python train.py --n_layer=11 --d_expert=128 --balance_bias=false --n_head=3 --norm_eps=1e-05 --positions="rope" --rope_fraction=0.5 --tie_embeddings=false --init_std_up=0.0361 --lr=0.00664 --beta1=0.9 --schedule="wsd" --decay_fraction=1.0 --final_lr_fraction=0.0
Below are experts of layer 6 (counted from 0) of a mixture-of-experts language model. Rows are named router (the router's row for the expert), down (a neuron's output weights, with its number) and show model dimensions 0-191. Each number is 50 + 10 x the weight over its row's rms, rounded and kept within 0 to 99.
After each expert's rows: a language model's description of what the expert responds to. This comes from a sample of Wikipedia text that the model never trained on.

# expert 23
router:56 56 47 72 48 50 60 33 44 53 64 58 57 51 60 66 53 41 50 51 44 35 51 53 28 39 48 52 44 48 43 48 56 27 52 58 47 63 66 51 57 44 54 46 58 52 58 57 63 53 38 47 36 33 44 61 50 43 69 47 57 50 45 46 40 63 47 50 64 46 48 49 39 53 46 48 54 67 55 41 66 62 55 50 51 52 60 55 40 55 59 60 59 59 66 57 27 62 60 43 44 58 41 56 51 55 49 54 50 41 44 55 40 47 44 55 52 51 55 48 89 31 57 39 23 52 55 61 60 67 61 28 48 58 50 60 40 27 52 50 62 41 43 45 42 61 31 57 54 56 53 29 59 40 54 36 63 47 42 67 45 56 57 48 58 64 54 66 52 43 55 46 65 54 56 49 56 53 39 51 26 30 45 47 39 51 73 51 49 58 49 46
down0:43 53 54 42 53 49 43 40 57 50 45 29 39 39 75 48 64 46 56 37 56 30 51 53 49 38 46 57 26 54 43 64 56 57 72 45 37 38 55 50 48 52 52 56 41 49 41 43 58 50 43 55 62 37 50 61 46 52 57 53 52 40 73 65 51 55 37 38 57 58 57 40 31 61 50 45 54 64 63 49 53 76 55 35 53 52 53 60 53 42 69 45 52 32 45 63 47 38 50 54 61 61 46 45 42 45 52 48 34 80 51 31 57 38 36 50 47 57 53 30 67 47 50 38 41 54 61 49 53 49 58 47 62 47 52 56 57 54 68 47 44 51 51 48 43 56 36 45 48 55 51 32 32 55 45 58 65 50 54 59 53 44 64 42 51 59 62 53 61 57 45 53 51 50 54 26 52 42 49 29 37 56 53 75 47 39 60 34 35 54 33 44
It responds to: Conjunctions and relative pronouns opening a clause after a comma or period, such as that, which, but, however, because.

# expert 31
router:46 60 45 58 44 47 58 39 47 70 52 44 41 52 60 47 59 54 51 54 46 38 68 42 18 57 64 56 75 32 57 49 62 46 59 44 49 71 37 63 62 54 57 49 43 55 65 57 62 41 43 52 50 50 32 44 62 63 54 62 54 40 46 46 35 54 47 46 48 48 51 57 43 55 40 50 58 49 40 55 62 55 61 21 61 41 58 54 46 44 58 70 56 56 58 64 27 51 53 54 29 44 38 70 58 51 44 49 42 52 46 41 54 44 54 64 39 58 47 43 63 45 39 61 39 55 63 46 60 69 62 33 48 57 48 49 51 42 59 36 58 59 59 37 50 54 62 54 56 46 48 39 36 58 49 52 47 49 45 63 30 54 41 53 57 48 35 41 42 34 49 34 54 45 33 29 41 54 45 57 33 37 46 52 56 61 67 44 59 57 38 42
down3:46 40 52 32 49 61 58 49 45 46 53 51 55 66 42 64 49 47 39 66 53 66 42 47 50 57 58 58 48 53 51 53 56 62 42 49 43 55 37 39 80 54 69 52 56 47 47 38 58 62 59 47 48 57 47 37 48 41 39 64 35 50 41 52 64 57 48 39 51 43 64 42 50 62 44 59 55 35 52 44 49 65 33 58 41 50 43 51 52 58 24 37 57 57 49 45 54 60 36 50 53 55 59 56 38 47 32 37 62 44 55 58 34 53 61 31 43 53 49 56 46 52 30 30 45 42 33 64 72 37 49 50 45 46 58 41 65 54 50 55 48 57 40 59 27 65 48 46 34 49 61 53 45 28 33 41 70 56 63 47 40 64 56 58 51 40 64 51 56 64 44 41 47 48 68 44 51 61 62 67 52 40 22 50 66 51 52 53 50 41 49 49
It responds to: Infinitive "to" and prepositions like for, with, of after nouns or verbs such as effort, attempt, used, plus verbs like ensure, design.

# expert 7
router:52 62 52 59 40 61 42 53 68 53 54 53 40 41 61 46 71 58 53 52 44 42 43 60 44 69 54 56 60 54 43 51 46 51 43 38 46 60 40 58 48 54 62 46 46 50 70 43 52 52 42 44 55 62 52 65 54 44 70 37 53 35 39 56 56 40 42 39 51 42 41 59 52 58 48 48 50 61 49 48 66 64 51 30 46 45 45 48 40 37 36 72 63 59 59 49 38 50 44 63 30 44 49 53 46 67 44 56 49 43 46 41 40 38 55 44 27 54 46 37 75 25 50 46 43 65 35 43 40 72 56 37 66 53 41 82 44 42 50 39 57 52 37 44 45 44 53 53 70 42 55 41 53 49 44 48 43 49 59 63 38 58 54 48 54 44 48 59 47 55 54 43 49 61 45 50 50 57 23 55 38 37 43 26 46 39 74 61 42 54 42 41
down0:32 51 62 68 43 43 38 54 41 35 45 37 35 48 64 48 62 58 43 35 26 25 41 47 47 43 46 63 37 59 45 48 31 48 71 65 57 51 54 49 46 55 46 61 27 37 47 54 43 27 59 47 64 46 30 66 56 48 48 43 64 43 45 60 50 54 38 55 39 51 41 60 60 24 48 32 53 52 65 39 58 46 43 52 41 53 60 57 47 53 52 51 34 55 39 34 56 46 56 39 48 43 43 55 53 51 55 43 41 57 47 48 59 65 45 43 57 66 52 50 62 42 58 38 42 37 57 33 46 52 49 42 59 42 54 48 40 40 59 54 56 35 56 38 39 50 28 53 43 49 35 55 51 47 62 49 39 61 43 66 47 25 54 44 50 38 40 50 59 54 71 55 59 45 51 63 58 38 40 35 41 43 54 63 48 42 64 51 38 47 48 49
It responds to: Opening and closing quotation marks, parentheses and brackets, especially a quote mark after "said", "wrote", "stating" or a colon.

# expert 10
router:63 46 36 63 48 49 40 36 45 47 54 53 43 50 46 41 62 45 38 63 38 35 58 41 40 54 49 50 62 44 53 53 53 46 49 55 38 60 37 47 58 47 47 61 56 57 64 58 67 36 42 15 49 48 57 52 63 49 52 48 50 44 39 66 37 59 45 51 70 46 32 65 51 63 51 52 55 49 50 54 59 56 50 33 58 40 58 52 38 43 55 59 59 65 43 67 26 57 43 60 32 53 56 51 42 52 43 60 45 39 52 48 61 61 46 65 39 49 46 41 68 46 37 52 35 50 47 50 66 54 49 27 52 63 62 47 46 46 25 51 58 52 54 48 24 68 47 47 60 55 51 42 40 33 68 36 31 38 51 60 29 53 59 54 48 51 49 40 48 45 45 57 71 38 45 44 53 50 51 59 34 43 52 45 50 62 58 54 44 63 35 31
down3:58 40 45 35 51 46 37 39 58 45 27 57 57 56 29 66 41 54 44 35 59 47 42 67 56 37 59 53 56 40 42 57 52 52 54 51 62 54 27 41 44 33 44 57 45 54 44 61 39 74 50 45 35 56 56 41 44 38 48 54 63 53 34 36 42 48 72 41 41 65 46 29 46 53 53 47 63 47 34 48 54 53 64 56 47 54 43 58 44 51 47 47 58 56 36 45 45 41 67 59 65 53 57 60 43 51 61 54 46 48 62 57 48 32 57 62 52 37 61 50 50 38 42 49 50 58 35 44 36 46 58 46 41 55 45 44 69 34 57 46 41 65 47 45 50 58 48 38 43 44 50 40 60 24 44 46 60 46 31 57 47 42 53 60 47 42 36 30 62 37 35 52 46 53 36 46 55 30 50 42 51 41 31 49 24 40 58 62 54 54 62 62
It responds to: Line breaks ending paragraphs, table rows and list items, just before a new section heading, paragraph or table row.

# expert 45
router:61 52 39 70 48 60 42 45 60 59 56 48 29 48 65 52 76 48 53 60 39 38 59 44 30 58 61 53 56 54 40 46 56 45 42 51 49 53 50 61 80 43 71 63 53 51 65 55 62 35 37 31 41 47 53 64 54 44 31 45 48 29 55 52 58 50 46 47 61 42 48 65 47 46 48 45 57 46 43 61 59 52 51 43 47 27 68 45 33 53 62 51 60 66 45 44 37 57 38 45 33 65 44 35 60 46 47 45 47 37 61 52 51 52 56 56 40 66 45 41 74 38 56 48 33 53 59 46 53 63 46 43 42 60 53 57 53 39 36 42 49 51 50 70 52 52 56 48 68 50 45 42 63 36 60 44 28 49 32 58 39 63 55 56 53 62 48 57 47 64 47 38 61 36 43 42 53 55 53 57 54 46 45 35 45 55 63 54 44 59 56 35
down3:64 50 40 36 53 44 61 47 36 47 59 52 62 43 56 60 42 38 50 45 59 51 60 55 56 53 39 57 68 51 50 46 48 55 58 60 49 67 35 37 43 44 34 56 48 64 39 59 45 65 45 56 49 50 31 40 42 55 44 59 60 44 44 41 27 54 58 44 52 45 58 51 38 60 60 56 68 38 45 35 50 41 65 60 42 50 42 68 35 56 29 40 68 53 36 44 54 48 57 81 53 41 55 67 50 53 47 41 64 57 55 58 50 49 44 42 49 39 55 46 61 40 50 48 47 50 27 43 56 28 47 46 43 47 38 48 66 64 58 41 48 54 55 66 59 62 59 52 51 57 36 45 53 49 49 35 44 28 35 58 26 44 46 56 64 50 42 47 57 72 41 38 40 58 61 38 49 75 50 43 43 46 39 46 43 57 48 48 54 76 52 49
It responds to: Line breaks right after section headings like ==Species== or at paragraph ends, plus infobox field names like Length, Genus, Spouse.

# expert 24
router:67 56 50 70 40 47 58 53 57 54 44 53 53 51 53 60 60 49 58 56 37 50 50 50 34 66 42 55 66 52 53 51 51 43 59 50 55 56 43 52 52 48 59 60 55 43 70 37 51 71 37 51 52 49 38 41 49 37 57 43 47 40 61 52 49 36 57 29 68 44 53 62 41 41 51 64 40 63 45 44 66 64 62 32 53 36 55 51 53 64 58 53 68 58 40 48 35 58 56 68 47 67 54 45 49 64 26 73 52 54 31 52 56 43 39 60 45 45 51 39 61 38 46 40 51 51 65 42 58 65 58 32 42 58 48 65 54 35 42 48 57 52 43 47 35 64 42 51 56 37 41 57 50 41 66 58 48 67 51 59 51 52 49 54 44 71 37 57 48 54 71 46 59 47 56 56 68 45 28 54 41 37 34 41 48 59 64 64 40 41 39 37
down0:55 67 47 46 51 67 61 48 57 43 46 24 47 41 45 60 39 53 56 43 47 30 40 34 50 40 48 51 41 44 42 51 52 46 51 43 32 68 56 52 50 59 54 62 55 47 54 55 64 50 44 54 48 45 42 50 56 38 59 52 40 17 44 59 40 66 55 58 42 59 58 61 49 41 56 57 54 58 60 40 50 44 54 35 45 39 51 42 63 49 54 47 53 58 47 46 44 44 44 78 67 59 42 50 50 38 43 34 52 51 58 46 49 44 55 48 66 58 64 51 80 51 47 39 57 48 65 39 57 45 52 44 65 34 60 62 45 49 53 56 52 34 70 48 74 47 64 45 52 61 56 64 42 32 36 45 43 41 70 46 51 29 59 62 32 58 35 42 47 46 50 52 62 51 41 48 78 40 39 60 44 63 46 54 43 52 34 50 45 59 41 50
It responds to: Periods ending sentences, abbreviations and numbered items (D.C., No., 1.), decimal points, plus first names like Robert, George.

# expert 51
router:47 58 35 60 52 44 77 39 62 67 45 49 35 49 58 49 56 50 42 47 49 45 56 56 34 62 43 46 61 30 59 58 65 30 66 57 47 60 64 40 43 45 53 50 45 36 57 41 45 49 31 46 61 54 51 69 51 46 52 42 64 33 55 47 42 58 30 43 61 49 40 54 46 49 26 50 37 55 56 49 48 45 60 30 52 38 47 53 48 48 47 59 60 61 54 51 45 48 53 57 56 62 50 52 35 61 48 58 45 45 45 44 49 66 41 66 41 50 70 31 74 34 47 60 43 54 36 30 49 61 54 44 47 63 46 49 49 54 46 35 70 65 27 56 43 68 50 63 59 40 62 60 42 42 45 37 59 57 37 62 51 45 55 49 48 55 52 56 59 42 65 35 54 44 47 42 51 58 43 52 41 35 42 40 54 52 75 66 44 45 47 44
down3:35 41 25 35 45 33 50 44 39 50 34 65 56 47 64 79 30 35 40 47 58 49 57 50 54 58 51 42 62 58 53 40 46 58 57 47 51 41 38 46 64 43 62 38 47 58 43 44 54 54 43 45 34 64 44 41 46 53 45 50 62 44 35 47 43 53 55 55 43 45 49 46 46 64 56 44 62 45 37 36 47 39 50 64 56 41 41 68 57 67 36 55 65 54 59 47 55 52 51 64 50 55 54 59 52 36 64 48 24 59 38 48 51 40 58 46 45 48 35 54 40 47 38 49 28 64 50 44 49 46 51 40 42 53 70 42 49 42 63 48 61 44 47 71 51 64 44 57 38 57 57 49 58 51 47 33 44 55 60 48 56 60 62 57 58 66 64 63 68 40 29 44 60 50 47 37 65 68 45 47 32 49 44 53 46 64 55 48 74 46 44 66
It responds to: Words a, an, one, each, another after verbs like is, was, considered as, as in one of the founders.

# expert 32
router:56 55 53 50 37 58 60 37 59 48 53 50 44 57 53 45 63 58 47 58 35 50 49 50 41 53 55 51 75 44 64 40 62 55 49 65 55 63 46 53 57 51 63 52 47 50 64 48 52 74 42 34 57 52 38 44 45 50 53 49 49 39 62 44 34 42 41 54 59 42 49 49 54 51 27 47 51 57 55 69 65 49 58 35 64 53 56 55 45 39 43 69 58 57 62 68 38 46 53 46 49 50 36 55 64 40 36 53 54 33 43 48 44 53 59 68 34 52 53 39 40 29 42 35 32 47 62 45 59 68 60 47 52 52 39 65 47 51 46 36 62 49 42 42 50 61 52 44 65 36 44 43 44 26 60 50 52 45 55 50 40 55 65 66 56 60 43 50 53 39 58 26 55 29 58 56 42 57 46 64 35 38 53 23 40 64 62 66 54 45 39 38
down1:54 47 49 64 65 56 54 55 75 30 61 57 36 53 42 49 57 36 46 39 32 44 47 37 58 43 36 44 61 56 59 52 46 55 59 49 34 60 55 49 43 52 57 58 64 49 44 60 66 38 32 44 44 39 42 15 47 56 36 40 72 60 47 44 65 48 38 44 42 55 35 59 39 62 44 50 42 52 45 62 45 56 51 35 26 50 52 44 31 39 46 57 40 53 53 53 45 55 47 42 39 45 36 30 49 60 54 54 40 31 30 42 53 76 50 43 40 57 44 60 36 52 52 35 52 53 46 44 57 66 61 46 49 52 50 40 59 44 50 53 53 53 49 42 44 62 39 54 49 43 44 50 73 54 48 27 69 49 43 29 57 64 58 38 50 44 42 48 47 53 56 54 53 66 40 52 58 50 51 51 57 55 59 35 56 53 38 62 54 41 60 42
It responds to: Commas separating names in lists and scores, plus by after described or named, such as first described in 1988 by.